config = dict(
    n_experts=24,
    d_shared_expert=64,
    moe_layers=[1, 3, 5, 7, 9, 11],
    normalize_top_k=False,
    balance_loss=0.0042,
    init_std_router=0.0321,
    vocab_size=16384,
    norm_eps=1e-06,
    beta2=0.98,
    train_tokens=353900000,
    dataset='wikipedia_en',
)
Below are experts of layer 3 (counted from 0) of a mixture-of-experts language model. Rows are named router (the router's row for the expert), gate (a neuron's input weights, with its number), up (a neuron's input weights, with its number) and show model dimensions 96-191. Each number is 200 + 20 x the weight over its row's rms, rounded and kept within 0 to 999.
After each expert's rows: "comes after" lists some tokens at least twice as common just before its tokens as in all text. This comes from a sample of Wikipedia text that the model never trained on. Tokens count by the router's weight.

# expert 17
router,198,170,205,207,220,207,184,208,215,164,198,182,229,224,164,210,200,187,197,148,203,183,207,203,200,208,228,203,209,194,178,203,206,164,232,192,220,185,190,206,177,223,237,178,245,171,195,212,204,188,183,185,216,191,153,206,228,192,203,206,198,158,178,194,228,172,237,180,201,198,179,210,182,206,208,254,219,198,199,205,195,190,196,226,199,190,210,202,197,178,226,229,194,183,224,177
gate1,183,161,194,214,221,229,208,169,193,217,192,237,246,201,197,187,180,175,211,208,209,188,192,165,220,232,205,218,234,177,165,211,212,186,204,200,202,199,232,208,198,163,201,201,231,193,215,198,231,212,229,167,203,158,201,186,216,219,198,187,244,212,244,214,194,199,207,209,244,175,180,220,190,212,210,219,222,194,213,234,209,181,221,205,166,185,204,207,189,200,196,224,205,210,210,215
up1,228,202,215,235,181,231,169,198,212,181,209,197,148,186,200,214,204,189,184,198,205,203,185,253,213,163,187,173,163,225,180,207,200,213,204,177,224,195,193,185,187,196,197,209,191,165,205,189,183,212,189,232,208,218,195,198,211,189,190,236,181,213,241,221,215,208,176,221,181,207,211,216,218,185,180,162,210,209,200,213,186,209,224,189,228,211,168,228,196,187,209,206,186,202,190,196
gate2,229,198,189,177,218,195,191,240,196,230,198,219,171,252,176,206,232,211,218,170,216,212,193,191,209,204,188,203,184,180,212,186,171,219,195,181,188,219,176,226,192,173,164,223,189,198,186,179,206,181,216,204,208,227,210,217,218,196,202,222,174,212,222,179,214,197,217,213,189,198,212,222,188,215,227,198,230,197,183,181,198,170,206,147,157,178,183,209,190,216,216,177,220,199,201,188
up2,238,175,208,188,194,220,186,225,205,210,191,186,191,254,217,228,200,166,232,216,204,208,222,178,208,211,197,217,175,215,213,210,172,233,187,182,196,199,205,232,193,203,205,220,185,153,220,197,236,159,215,178,190,231,195,213,210,198,222,197,200,197,225,165,222,158,221,186,219,189,186,210,180,198,203,183,226,251,198,201,176,191,209,189,172,175,204,200,158,205,218,192,200,202,193,174
gate3,191,234,192,196,199,232,187,183,204,192,215,236,238,163,175,172,186,201,212,219,193,174,225,187,186,191,181,217,204,224,191,188,244,196,202,215,157,203,221,234,219,225,152,210,203,204,195,229,190,200,175,224,225,196,200,216,167,219,223,221,199,172,189,192,216,192,204,206,189,213,206,235,197,214,223,183,169,161,215,221,178,237,192,232,192,194,194,177,203,241,215,195,237,197,215,202
up3,169,190,201,186,224,183,176,175,186,188,212,212,229,185,199,196,197,188,252,191,195,188,209,207,217,227,206,213,192,206,194,165,185,209,205,177,173,214,174,213,196,200,176,182,214,156,235,208,188,201,209,210,224,175,204,226,226,218,209,237,191,203,196,194,213,222,151,209,186,217,206,208,175,187,183,171,175,168,198,220,179,182,217,221,164,201,187,172,229,225,230,226,182,210,237,194
gate4,208,192,235,218,233,158,221,190,195,216,161,175,206,207,221,211,214,204,236,181,187,213,210,187,183,233,216,214,172,195,244,193,216,200,169,206,167,184,201,191,203,197,202,161,198,207,200,198,186,214,208,199,152,224,207,210,194,204,199,205,188,187,182,237,211,194,186,208,197,199,176,195,202,220,166,196,189,203,201,203,208,211,225,189,220,207,190,231,192,193,181,180,209,196,211,221
up4,217,207,190,227,175,227,161,223,192,210,238,225,183,202,192,179,156,210,166,206,221,194,210,217,203,150,215,184,223,190,200,180,192,221,201,215,217,228,200,192,173,199,182,223,202,169,187,208,209,181,147,202,232,190,195,165,200,213,190,205,215,200,234,191,190,215,184,205,199,203,214,200,213,205,202,190,219,200,215,200,184,202,196,224,168,207,211,158,215,176,222,208,191,209,197,193
comes after: " ", "1", "2", "0", " (", "–"

# expert 14
router,207,206,224,228,174,224,211,211,214,207,247,199,195,187,201,206,185,228,207,226,201,175,202,229,204,186,217,211,169,206,208,202,171,220,217,191,191,224,168,179,161,221,181,202,213,191,155,162,155,189,179,169,203,196,190,169,212,187,221,219,189,201,181,233,224,211,200,207,227,189,190,217,187,168,170,208,169,184,239,191,205,167,227,209,174,186,243,235,213,197,221,184,205,171,211,167
gate1,225,205,189,220,187,251,220,223,207,192,212,216,222,200,181,203,206,222,191,223,211,204,176,219,213,205,172,184,210,215,192,181,232,205,192,224,227,179,231,176,189,213,183,232,220,190,202,194,179,213,218,197,194,199,170,196,194,165,232,173,186,187,217,208,179,201,207,182,196,191,201,159,209,175,208,205,174,199,173,219,202,170,196,242,225,184,173,199,169,202,204,170,213,201,189,217
up1,230,208,222,210,161,215,186,196,235,205,187,211,187,194,175,217,179,192,152,204,188,212,181,196,225,225,170,220,207,198,184,176,229,180,183,223,216,239,182,161,207,198,212,202,194,201,189,222,185,220,215,161,205,198,201,187,202,207,197,166,186,211,210,175,165,206,196,209,213,193,205,220,184,150,216,203,208,221,172,201,178,191,202,186,226,211,169,197,181,241,197,175,207,166,180,243
gate2,218,182,173,208,165,182,203,202,167,198,186,205,220,216,208,185,191,182,221,200,215,192,234,218,193,184,205,207,238,217,205,191,217,211,190,200,231,181,187,173,202,226,164,192,204,244,172,211,224,201,188,172,178,177,213,198,186,211,175,201,210,218,187,192,221,192,163,187,205,183,191,209,233,231,225,176,188,209,185,189,179,209,212,195,162,172,201,230,180,194,205,171,201,232,206,162
up2,214,213,179,210,218,198,208,243,183,178,196,179,227,216,223,186,200,178,218,181,234,211,239,187,200,215,185,204,210,194,186,201,213,208,216,210,216,126,177,230,202,185,178,200,226,198,166,219,220,176,184,234,169,160,146,211,175,182,169,185,208,249,191,209,227,150,174,223,207,203,218,211,218,211,194,195,198,204,221,198,169,201,241,197,164,214,182,177,216,188,217,199,148,238,200,167
gate3,197,182,224,214,220,187,227,181,208,180,205,185,227,171,200,201,199,187,198,230,187,219,185,231,179,184,207,143,206,180,172,242,205,211,218,189,219,168,186,195,209,262,202,191,218,200,202,162,218,200,186,195,195,203,225,220,185,181,197,178,229,188,177,204,215,192,216,194,194,184,198,205,217,249,177,200,184,210,212,206,171,201,238,205,176,202,191,229,183,208,182,192,200,229,245,221
up3,215,196,224,203,214,181,229,217,171,199,193,179,245,164,179,207,247,186,193,200,171,196,215,228,189,202,238,179,209,183,205,194,207,171,221,168,180,172,187,173,226,258,217,171,192,205,224,194,193,219,230,201,211,225,223,200,179,190,210,197,197,198,201,180,216,206,217,207,178,189,193,237,189,214,176,186,222,201,185,168,217,184,219,225,182,213,202,225,199,214,168,190,216,226,207,223
gate4,237,189,152,187,225,183,242,207,214,229,199,194,174,209,231,189,231,180,199,215,183,191,194,246,161,179,202,210,197,236,210,201,173,184,179,204,185,163,193,191,188,204,186,185,203,188,166,184,167,209,192,159,204,245,235,199,214,231,190,200,216,183,200,231,212,192,237,200,187,189,196,171,201,225,204,213,217,200,197,261,204,212,221,190,179,203,215,193,198,184,252,185,205,197,154,202
up4,197,187,199,200,195,221,237,216,203,242,187,179,181,202,182,205,187,148,207,212,200,202,206,190,182,211,185,167,199,209,199,221,198,219,199,210,196,176,221,208,194,258,166,193,198,192,172,167,220,229,249,173,191,226,228,202,203,220,165,188,208,208,206,208,185,178,211,206,205,186,211,187,213,179,169,209,159,220,177,244,191,181,203,208,217,198,238,200,198,162,235,152,209,174,195,213
comes after: "9", "0", "2", "1", "8", "7"

# expert 15
router,214,218,189,208,179,228,221,207,209,193,231,178,208,173,193,197,181,213,202,202,199,209,208,229,191,219,224,192,225,221,201,194,218,188,199,177,158,227,218,223,177,225,208,217,191,179,170,181,207,185,171,227,200,229,212,197,227,174,178,170,193,204,231,174,177,209,203,185,255,227,191,200,225,203,178,221,201,189,216,201,180,189,170,248,202,202,213,211,196,180,198,209,184,216,202,166
gate0,194,214,196,214,205,186,176,202,229,225,184,207,198,195,178,195,191,218,204,214,218,234,215,215,189,211,231,200,204,176,199,202,223,190,214,225,211,194,207,217,198,191,212,225,225,191,172,228,204,157,171,227,187,199,161,207,215,217,205,199,171,216,207,221,221,175,224,217,184,215,218,176,189,200,212,182,223,226,195,186,235,184,218,219,173,182,229,226,225,185,202,169,197,192,174,191
up0,234,196,200,242,194,175,203,179,216,244,175,200,189,176,180,201,166,217,197,199,217,204,216,235,218,220,215,183,221,180,215,180,213,200,207,213,221,212,193,212,183,201,169,209,195,202,196,184,194,162,199,223,196,228,173,188,215,202,198,179,190,169,217,210,220,200,216,223,172,203,247,173,210,211,245,146,189,227,208,193,213,196,203,191,179,215,218,215,231,201,196,161,209,201,190,206
gate1,183,197,218,225,202,165,174,227,206,228,181,185,201,197,178,171,186,195,218,187,212,218,199,231,184,195,192,226,180,190,207,172,198,167,188,187,175,209,176,214,224,183,186,217,194,182,182,199,203,200,196,212,185,207,197,229,194,185,162,205,202,211,201,203,192,179,185,207,160,205,178,179,173,236,209,182,171,194,217,190,196,187,197,170,214,197,173,177,217,201,191,226,181,203,185,187
up1,228,205,170,172,218,226,230,211,182,162,212,215,167,231,211,224,228,170,181,198,209,171,208,199,194,194,259,174,205,198,219,210,192,222,187,202,204,174,208,204,203,196,211,167,187,229,231,191,208,204,213,207,221,209,211,182,227,223,199,202,206,189,202,206,228,191,226,207,232,163,183,216,216,173,206,187,213,198,183,217,195,211,231,192,220,210,223,224,188,185,214,169,232,198,204,200
gate2,228,187,216,213,182,210,169,218,190,201,200,198,197,207,208,201,215,182,211,186,192,202,201,248,195,207,197,164,196,187,202,199,218,207,195,193,172,184,219,211,213,188,192,217,192,161,231,209,186,184,186,204,197,165,220,222,196,184,151,240,210,218,197,192,215,198,163,252,213,267,209,181,178,233,182,216,211,225,173,174,196,216,199,221,203,218,187,202,214,182,200,201,220,174,209,193
up2,194,224,217,208,179,209,206,178,199,162,202,202,203,219,210,206,194,202,204,187,165,204,187,186,160,188,164,198,223,221,219,200,215,201,177,205,168,202,221,174,182,191,172,206,214,196,211,225,165,187,212,185,206,170,224,236,204,182,180,194,166,200,187,182,201,201,163,216,174,196,191,188,218,209,230,186,181,222,167,222,189,212,164,245,175,176,164,194,186,210,185,229,216,193,239,228
gate3,174,210,202,211,160,206,176,179,215,198,225,210,204,194,185,202,186,195,238,178,221,182,209,195,206,213,185,200,220,215,212,195,218,172,216,193,226,211,207,234,196,222,227,206,209,239,183,205,209,218,183,204,204,191,224,169,239,188,225,224,207,220,186,201,215,234,179,182,195,174,198,229,202,244,195,184,240,211,199,206,197,225,183,178,219,161,198,185,216,207,211,192,224,182,194,182
up3,158,211,208,176,176,205,190,209,219,217,185,223,182,164,212,194,202,224,200,159,191,237,205,206,177,256,186,167,210,184,214,191,213,173,177,176,172,216,185,183,195,221,209,198,223,215,180,191,194,212,166,182,190,193,212,177,214,155,229,209,228,199,196,194,198,232,220,197,179,180,226,206,226,242,187,191,199,173,192,207,202,215,185,181,212,185,195,213,195,230,219,181,216,183,173,174
comes after: "0", "1", "3", "2", "5", "4"

# expert 7
router,153,215,225,204,201,219,190,186,234,241,229,199,202,231,218,190,197,199,197,197,190,181,176,207,194,188,210,176,171,195,187,173,187,182,194,175,221,222,202,170,194,221,220,194,218,145,233,163,221,206,185,210,204,219,204,191,199,200,199,205,206,188,186,210,180,207,153,182,186,194,203,207,212,198,165,209,179,207,241,210,189,183,208,232,211,216,223,182,235,190,220,209,222,210,213,216
gate1,200,201,170,206,195,217,224,232,220,185,184,220,201,197,203,186,173,241,184,202,187,222,197,164,205,174,183,185,193,210,188,221,184,234,212,205,189,211,188,160,223,204,210,193,212,210,216,188,171,221,209,190,190,184,174,164,203,223,166,201,213,194,207,204,156,246,187,179,195,176,217,227,193,181,178,213,201,218,228,217,219,190,183,205,183,218,210,177,188,211,203,210,223,161,216,215
up1,177,206,203,174,224,184,208,182,199,225,247,205,222,208,186,211,202,219,219,203,221,154,194,229,208,223,225,159,228,211,210,195,208,177,198,187,212,162,184,206,176,186,169,215,180,201,178,204,191,210,221,202,215,199,233,208,181,162,217,199,179,166,200,190,217,205,183,230,180,186,172,170,192,211,195,202,183,192,220,197,184,236,225,183,216,172,201,238,189,196,208,187,184,242,215,205
gate2,190,195,217,207,202,196,201,214,200,207,230,209,186,215,207,189,180,218,207,197,201,185,205,211,207,206,195,184,191,216,213,204,199,167,188,215,205,229,191,182,198,162,227,220,237,193,158,204,190,187,224,218,198,194,189,199,210,201,188,195,171,191,187,225,179,180,186,217,172,222,203,195,196,168,190,229,191,225,203,204,204,192,177,201,189,214,196,181,185,218,219,240,167,160,200,172
up2,210,233,185,182,237,181,221,201,199,186,217,183,226,196,182,188,212,209,199,196,191,232,194,192,223,158,192,201,210,179,193,175,195,224,220,217,188,174,187,185,205,195,183,185,211,169,193,205,188,232,226,206,210,220,225,192,185,209,188,191,254,232,200,181,219,169,228,201,205,206,194,210,194,191,204,217,259,187,237,194,205,220,204,188,196,185,169,188,204,181,171,173,214,199,213,223
gate3,171,218,173,194,193,196,209,226,191,204,184,168,172,201,200,192,173,226,172,206,177,211,189,196,221,197,171,134,217,239,181,217,200,195,171,181,186,195,194,208,171,191,202,206,188,201,217,192,184,216,180,236,231,207,186,188,218,183,168,187,180,204,181,171,179,199,213,183,192,176,184,190,178,155,210,179,227,220,219,176,153,184,216,218,209,235,185,190,216,208,194,171,185,202,181,191
up3,227,206,201,215,218,195,207,154,186,195,202,219,208,206,167,198,210,174,230,205,209,180,222,176,181,208,214,229,182,165,246,165,197,194,210,191,188,196,197,214,194,235,184,224,215,191,174,204,212,185,258,157,199,209,171,221,173,209,214,191,202,204,232,194,211,220,182,217,216,200,204,211,207,202,191,205,178,205,128,233,173,203,166,204,199,190,198,192,175,204,203,201,211,216,217,217
gate4,233,174,212,157,201,211,212,192,218,172,155,172,199,199,185,222,203,212,201,177,203,224,202,225,192,240,188,217,162,202,236,191,188,231,165,197,183,230,182,194,180,199,197,171,163,209,189,210,207,212,193,219,185,206,204,215,194,196,199,213,190,202,188,202,204,197,218,198,220,186,208,203,194,189,169,177,214,214,193,194,210,205,230,163,188,212,179,178,208,203,167,185,207,228,198,216
up4,255,216,225,229,242,221,192,176,210,175,194,197,195,212,193,234,208,191,227,201,196,183,204,174,188,173,175,215,215,181,222,218,188,207,169,213,186,217,202,219,213,196,188,172,175,202,171,206,204,206,207,207,170,192,189,189,201,207,231,220,137,200,205,225,202,171,190,199,210,188,207,203,196,201,192,214,223,199,209,168,210,198,178,194,190,206,179,171,215,212,200,222,239,219,175,190
comes after: " ", " |", "–", " (", ";", " March"

# expert 18
router,185,211,190,219,221,213,194,226,205,220,228,177,193,163,223,178,194,195,204,212,218,234,170,178,230,188,236,211,187,180,189,183,203,188,171,220,200,252,218,201,185,215,178,188,223,195,243,166,208,211,236,200,188,202,230,232,227,222,204,165,241,176,228,226,178,214,192,165,222,201,238,201,183,198,200,196,163,181,199,220,196,213,175,224,203,208,216,168,209,208,210,209,208,206,215,205
gate1,213,238,195,203,211,206,190,188,209,214,220,200,184,203,203,192,218,185,224,232,191,201,186,206,201,182,195,218,213,205,189,192,195,226,171,209,219,190,196,223,209,205,207,164,190,250,200,194,191,216,200,166,233,219,168,237,248,212,190,162,215,198,210,201,208,198,216,194,184,204,161,172,166,159,200,186,176,204,191,199,171,186,218,181,195,184,214,195,208,217,205,207,215,181,189,243
up1,202,224,181,192,242,186,202,255,199,239,195,185,204,210,210,199,200,147,191,211,214,212,215,192,215,178,193,215,206,184,214,215,190,210,191,216,207,196,223,214,215,198,200,166,199,225,227,191,210,222,206,181,198,207,179,224,203,211,160,216,239,222,229,172,233,198,223,195,183,210,165,191,160,187,216,188,182,229,175,185,201,218,197,158,159,208,197,231,194,214,186,201,216,174,205,234
gate2,187,206,214,196,201,199,209,183,191,174,194,179,155,192,192,161,207,233,200,191,201,209,228,180,232,184,194,201,195,221,206,198,197,180,215,195,226,188,170,206,194,226,212,202,218,228,175,187,235,201,214,196,216,197,251,167,217,201,203,208,228,180,223,204,216,210,169,209,174,211,172,186,213,185,176,170,213,188,213,208,204,174,168,240,168,201,199,199,205,168,211,197,226,208,180,176
up2,183,203,224,180,201,223,219,192,170,218,210,187,222,186,205,186,212,193,219,202,222,216,168,232,208,193,195,204,201,207,180,190,184,181,190,196,159,193,220,202,229,164,203,206,243,241,190,200,219,211,204,181,219,181,174,172,194,232,204,219,248,218,183,204,205,216,189,175,177,195,181,170,230,202,206,193,189,196,190,214,184,155,207,196,198,241,171,228,200,201,187,162,222,213,202,188
gate3,203,231,196,208,186,212,185,190,191,219,221,204,181,186,207,204,181,199,236,198,202,230,182,173,198,200,187,251,198,168,188,184,201,166,238,192,175,211,172,183,189,238,198,197,205,178,180,218,201,221,196,188,174,186,211,237,189,195,183,176,212,217,188,216,181,218,242,187,224,185,212,227,182,192,217,199,197,201,200,207,193,241,189,215,203,188,226,150,219,206,251,187,166,190,178,165
up3,193,208,241,205,249,227,186,188,174,193,194,204,190,184,216,191,181,172,189,188,184,176,238,171,199,204,179,183,208,226,202,188,199,183,201,153,166,201,174,182,208,204,172,190,222,202,188,213,177,206,175,209,165,176,210,180,208,200,240,202,206,197,222,196,189,184,204,195,198,242,204,195,170,188,190,203,223,209,176,182,221,237,214,217,219,152,187,198,228,208,223,189,180,207,198,209
gate4,210,179,145,207,231,175,192,201,237,220,178,200,196,211,217,182,194,195,183,181,238,246,226,210,164,202,196,201,203,229,217,241,182,223,226,205,201,206,225,171,214,179,181,220,200,207,192,198,167,175,223,179,191,236,191,171,192,191,186,188,202,193,231,203,209,206,204,240,174,193,205,192,195,217,227,222,217,205,192,204,161,212,194,197,216,200,226,226,222,244,214,218,219,206,186,209
up4,186,187,214,211,205,217,186,188,173,181,213,186,228,202,169,218,207,191,207,198,163,182,199,177,238,188,191,208,220,189,222,162,174,214,198,172,178,180,204,163,189,199,185,176,216,175,185,210,249,212,214,188,219,183,203,219,138,186,214,188,192,214,181,226,224,216,193,213,230,210,208,230,182,169,175,204,209,193,241,195,216,210,187,198,209,164,180,145,207,193,197,187,182,192,224,193
comes after: " |", "|", ":", " October", " May", " September"

# expert 10
router,183,198,222,185,214,209,187,199,203,217,208,186,204,194,203,198,169,207,182,229,209,190,178,166,209,223,217,188,195,221,186,193,198,188,217,216,176,239,218,192,206,220,213,150,234,199,207,162,218,222,225,221,165,183,212,202,201,234,232,215,213,233,231,180,234,223,166,197,207,181,206,209,142,195,227,163,189,191,193,216,158,175,210,178,172,190,248,189,195,191,196,200,190,182,240,205
gate1,203,212,221,181,192,208,216,189,238,192,211,211,172,209,208,191,182,219,140,211,201,223,231,218,195,217,197,170,221,191,216,211,227,205,162,197,183,188,196,214,228,194,216,187,174,195,168,230,201,207,178,217,212,192,222,202,177,199,179,165,180,178,203,203,229,227,251,200,188,179,216,184,188,152,205,197,189,227,208,167,178,205,217,166,219,207,196,171,173,167,189,218,220,219,168,207
up1,210,250,192,238,175,222,220,205,163,207,258,185,203,198,208,216,211,192,198,196,200,166,200,208,166,231,196,216,202,196,234,191,194,224,250,213,179,196,184,199,189,219,189,232,189,202,202,223,226,195,187,214,198,207,185,192,188,189,190,212,184,177,202,195,178,182,206,188,204,211,217,231,195,191,197,218,214,193,212,232,230,207,203,203,215,177,158,198,211,189,208,206,189,247,181,224
gate2,219,196,166,220,188,202,169,235,184,215,199,207,209,234,206,259,202,196,179,184,217,227,209,180,216,189,231,197,192,202,213,179,183,204,218,231,199,205,179,223,175,205,218,194,197,166,227,202,223,224,187,212,213,188,198,208,173,183,213,187,210,210,180,188,186,202,182,162,231,174,185,172,172,180,202,176,204,205,206,206,197,183,230,139,204,212,196,214,229,207,208,211,166,196,223,194
up2,189,201,242,211,218,203,232,186,218,181,184,199,198,155,209,189,192,154,198,184,211,177,191,212,207,198,219,224,210,209,210,218,207,208,177,160,201,222,195,160,245,201,202,212,200,211,175,202,150,206,182,192,202,213,171,196,209,198,177,204,176,142,222,197,214,196,222,198,220,187,218,202,248,215,220,175,231,202,211,206,178,208,203,214,197,182,203,213,195,233,189,181,172,217,202,241
gate3,166,215,206,187,198,177,215,223,209,218,207,176,199,238,191,213,213,199,210,205,204,188,136,224,210,211,181,196,185,214,200,216,207,221,200,231,204,208,189,195,212,200,203,235,221,177,196,191,202,207,163,184,203,224,193,170,202,166,186,168,229,219,230,182,195,197,191,180,175,215,186,139,194,198,208,222,195,226,239,189,230,203,194,211,226,193,224,174,208,174,237,208,237,191,206,165
up3,239,178,212,209,231,194,183,161,229,193,206,227,184,167,206,208,202,209,193,211,187,214,245,203,180,202,218,217,195,177,175,184,172,215,232,162,167,192,196,212,215,244,181,186,189,181,206,208,195,204,204,219,196,188,217,213,193,214,197,199,183,184,198,204,195,202,199,212,193,215,201,239,208,208,168,185,194,176,166,173,211,203,190,197,173,245,157,224,149,194,182,189,179,234,169,217
gate4,182,212,202,187,211,189,216,197,197,195,201,221,219,222,230,162,249,202,237,203,188,199,199,209,194,185,187,191,215,172,206,216,250,199,194,247,179,183,142,188,208,180,198,200,214,189,188,186,182,201,204,222,229,213,198,179,232,221,219,183,212,179,211,209,187,199,210,201,221,225,210,191,191,209,201,210,195,190,194,176,222,187,173,174,201,165,210,187,211,214,179,224,233,193,213,242
up4,194,173,199,207,154,209,174,196,196,188,216,196,200,214,168,190,230,196,179,249,189,205,176,165,171,180,234,200,206,206,189,203,206,223,221,194,207,239,238,178,144,192,185,215,208,210,175,220,214,185,173,195,204,241,184,219,205,227,185,221,190,185,199,188,207,206,202,186,213,226,211,223,213,180,181,181,183,191,220,201,171,209,166,205,222,211,214,201,204,178,219,186,164,208,213,175
comes after: "\n", "-", "|", "==", " •", " Year"

# expert 1
router,244,206,218,204,227,171,188,205,186,236,192,202,163,221,190,196,217,179,241,223,214,189,205,203,187,198,211,219,238,237,215,209,224,237,215,200,192,185,177,208,204,172,193,194,174,201,223,204,223,194,228,190,205,187,207,203,179,215,212,215,183,183,221,214,233,219,216,168,184,156,163,156,188,226,209,203,239,221,175,206,211,216,183,161,205,182,197,221,205,219,207,182,223,213,199,237
gate1,200,171,209,186,190,195,195,201,209,196,172,197,210,224,180,194,222,218,188,213,172,183,165,173,206,179,167,199,212,215,209,223,218,228,168,146,201,203,203,179,160,213,192,169,215,224,211,211,197,212,211,198,211,168,192,222,167,205,183,211,187,203,175,181,184,187,233,243,173,193,168,238,191,207,223,175,218,215,193,184,237,197,228,183,197,206,182,221,195,163,210,227,194,228,210,184
up1,217,212,233,227,215,184,205,179,178,210,220,203,189,179,200,188,212,196,201,193,229,212,211,209,199,208,231,177,190,166,191,150,179,197,181,242,230,227,191,203,229,194,214,221,236,206,205,191,208,201,199,222,189,212,182,192,226,162,207,185,186,199,240,208,203,198,202,163,219,214,232,206,199,179,183,199,188,205,191,212,162,172,185,197,215,181,222,189,201,217,177,163,185,182,215,202
gate2,175,195,176,210,172,223,239,211,212,202,181,184,193,197,193,193,234,195,228,186,167,183,182,189,220,220,226,200,213,198,191,210,177,206,190,253,188,190,199,180,166,182,247,175,182,202,207,209,222,223,207,234,159,212,183,193,192,184,237,180,216,187,231,206,228,223,195,218,191,173,206,195,155,219,236,171,211,184,171,207,182,196,208,185,211,178,181,215,203,186,206,180,156,219,226,200
up2,173,185,200,213,227,198,204,225,175,188,210,177,205,217,222,200,183,181,190,167,232,172,213,223,215,206,232,216,198,178,196,185,201,181,227,218,184,193,188,210,169,213,213,186,227,230,241,222,224,224,219,194,224,205,214,212,193,181,220,242,199,207,233,206,193,231,225,183,223,168,213,181,190,181,184,231,194,206,233,172,145,187,184,177,198,204,210,209,196,229,222,175,190,189,212,206
gate3,233,231,197,168,205,207,171,197,199,197,216,206,193,185,222,208,206,182,213,212,194,232,185,237,225,224,170,186,199,199,191,228,205,225,221,222,227,173,180,189,200,213,200,201,182,178,216,219,217,194,190,189,178,180,203,175,214,205,183,167,222,186,219,209,182,174,211,206,165,214,197,178,222,228,170,204,183,206,212,199,221,194,154,244,224,176,237,219,216,189,233,205,204,200,198,219
up3,226,187,182,204,243,192,177,189,179,233,214,204,176,226,220,212,200,165,171,181,205,205,202,183,226,218,179,171,220,204,218,194,181,162,245,242,223,187,196,206,203,198,207,222,200,182,195,185,212,218,201,171,184,161,217,176,202,208,215,167,194,222,200,198,186,187,201,169,166,219,173,190,204,224,202,231,181,227,173,209,222,174,202,210,204,198,190,227,227,207,234,199,169,187,208,223
gate4,222,193,214,218,204,184,212,176,167,163,159,187,207,192,187,201,216,213,206,189,192,208,243,157,168,228,217,199,213,180,192,218,211,189,212,205,209,198,202,191,165,195,224,214,211,200,212,172,207,168,217,162,195,175,185,236,185,191,222,194,223,189,205,212,227,176,196,213,214,227,183,227,199,203,188,236,172,184,215,175,212,187,217,187,220,205,207,205,181,189,198,243,202,207,230,192
up4,166,210,199,197,167,220,195,195,215,203,216,199,201,200,228,198,224,196,182,200,192,174,215,237,224,149,194,181,210,197,228,211,194,217,164,207,190,214,191,196,179,195,218,186,165,179,174,184,206,183,212,198,219,226,210,219,212,233,219,207,163,231,211,203,197,194,211,180,248,191,190,183,186,175,176,156,206,188,214,218,168,174,199,208,194,199,170,187,203,176,197,178,214,175,215,202
comes after: " the", " a", " of", " and", "s", " his"

# expert 16
router,189,195,170,176,217,217,191,200,194,190,221,219,195,190,201,174,242,171,197,185,211,215,218,185,178,167,178,228,201,173,211,182,188,211,171,202,229,201,226,203,215,204,193,211,174,231,195,207,204,192,245,191,207,184,178,230,231,216,184,235,180,250,215,225,214,191,217,222,158,208,179,182,197,215,213,194,163,184,161,228,220,244,192,207,184,199,164,182,168,189,193,191,194,210,180,190
gate1,185,181,202,194,186,246,155,199,194,165,191,206,206,211,232,185,219,199,172,232,209,171,197,176,234,189,183,213,175,223,217,205,194,211,187,172,197,188,168,185,184,209,189,201,206,218,210,199,229,181,219,196,238,163,201,196,211,190,200,194,208,208,197,199,212,222,215,208,184,195,203,208,174,214,187,192,228,199,196,234,231,214,212,210,207,209,204,200,234,203,202,225,180,187,203,230
up1,205,202,223,215,222,182,217,239,169,201,208,223,193,192,207,174,194,174,235,182,166,252,197,218,208,192,210,209,204,194,201,192,198,207,209,229,211,204,231,209,194,203,211,223,188,156,227,183,201,206,178,175,190,204,166,202,166,201,219,242,205,181,170,194,160,213,180,192,202,204,193,228,209,197,200,195,196,209,220,168,172,224,177,219,154,206,207,185,181,207,209,177,209,173,214,188
gate2,213,196,201,219,205,195,215,192,174,188,207,179,211,211,178,206,199,251,190,161,217,215,198,174,209,186,189,184,178,165,174,159,181,174,230,204,220,178,225,207,212,199,154,209,226,186,186,194,205,199,208,183,196,225,224,168,181,191,202,166,205,222,201,203,207,210,206,176,206,208,228,201,158,180,250,218,204,215,205,185,212,170,216,197,182,169,183,194,214,171,226,218,206,192,198,186
up2,194,237,170,180,210,202,182,167,217,195,195,213,200,209,179,181,191,173,184,194,183,191,221,214,237,179,189,202,212,188,205,222,201,203,197,191,186,200,191,183,188,174,221,178,163,249,187,199,211,191,173,184,220,232,207,223,156,214,198,196,189,213,205,188,207,195,204,212,243,159,196,217,183,177,204,187,219,178,207,188,186,195,219,199,145,198,224,193,198,201,224,218,196,225,212,199
gate3,174,230,195,188,209,208,181,219,197,175,195,190,200,222,203,228,188,218,220,182,190,196,219,191,190,199,153,188,208,211,210,183,184,165,211,190,248,191,221,209,182,166,208,240,208,208,173,204,188,204,204,232,180,230,205,201,226,205,201,186,176,185,217,197,230,200,204,193,237,239,211,183,220,205,204,229,196,205,192,191,143,198,166,208,201,177,180,200,188,195,171,214,222,197,205,203
up3,218,197,212,220,179,183,217,177,201,229,203,181,184,201,182,242,176,230,222,205,208,195,197,206,191,208,217,203,232,194,174,195,177,229,237,244,214,175,208,190,211,214,159,213,167,194,153,205,191,216,168,199,209,217,222,169,212,163,183,200,209,202,181,211,161,206,165,169,189,227,233,169,209,229,190,179,186,209,174,196,196,226,181,173,199,194,203,188,196,189,244,211,191,202,239,211
gate4,229,189,234,219,202,204,188,208,206,202,217,198,195,200,185,165,215,180,211,219,196,181,204,208,171,215,186,201,215,189,217,214,199,237,219,209,191,146,228,215,192,195,192,195,224,171,216,211,203,219,164,186,216,200,217,188,243,187,167,172,210,177,204,183,182,182,216,205,207,184,192,210,189,171,194,211,208,172,192,194,206,177,185,204,225,169,191,229,201,197,226,205,278,201,176,158
up4,195,226,169,188,238,198,189,222,171,189,188,221,223,195,220,167,207,184,224,213,171,222,227,190,203,209,195,188,201,194,190,224,193,211,192,217,186,213,173,217,168,190,206,227,186,196,190,237,168,190,151,185,181,202,194,223,223,194,146,175,226,194,198,179,187,213,224,183,184,168,158,179,226,206,221,217,173,222,189,205,205,220,176,197,186,182,215,191,225,230,216,173,224,231,178,184
comes after: ",", " was", " to", " in", " as", " is"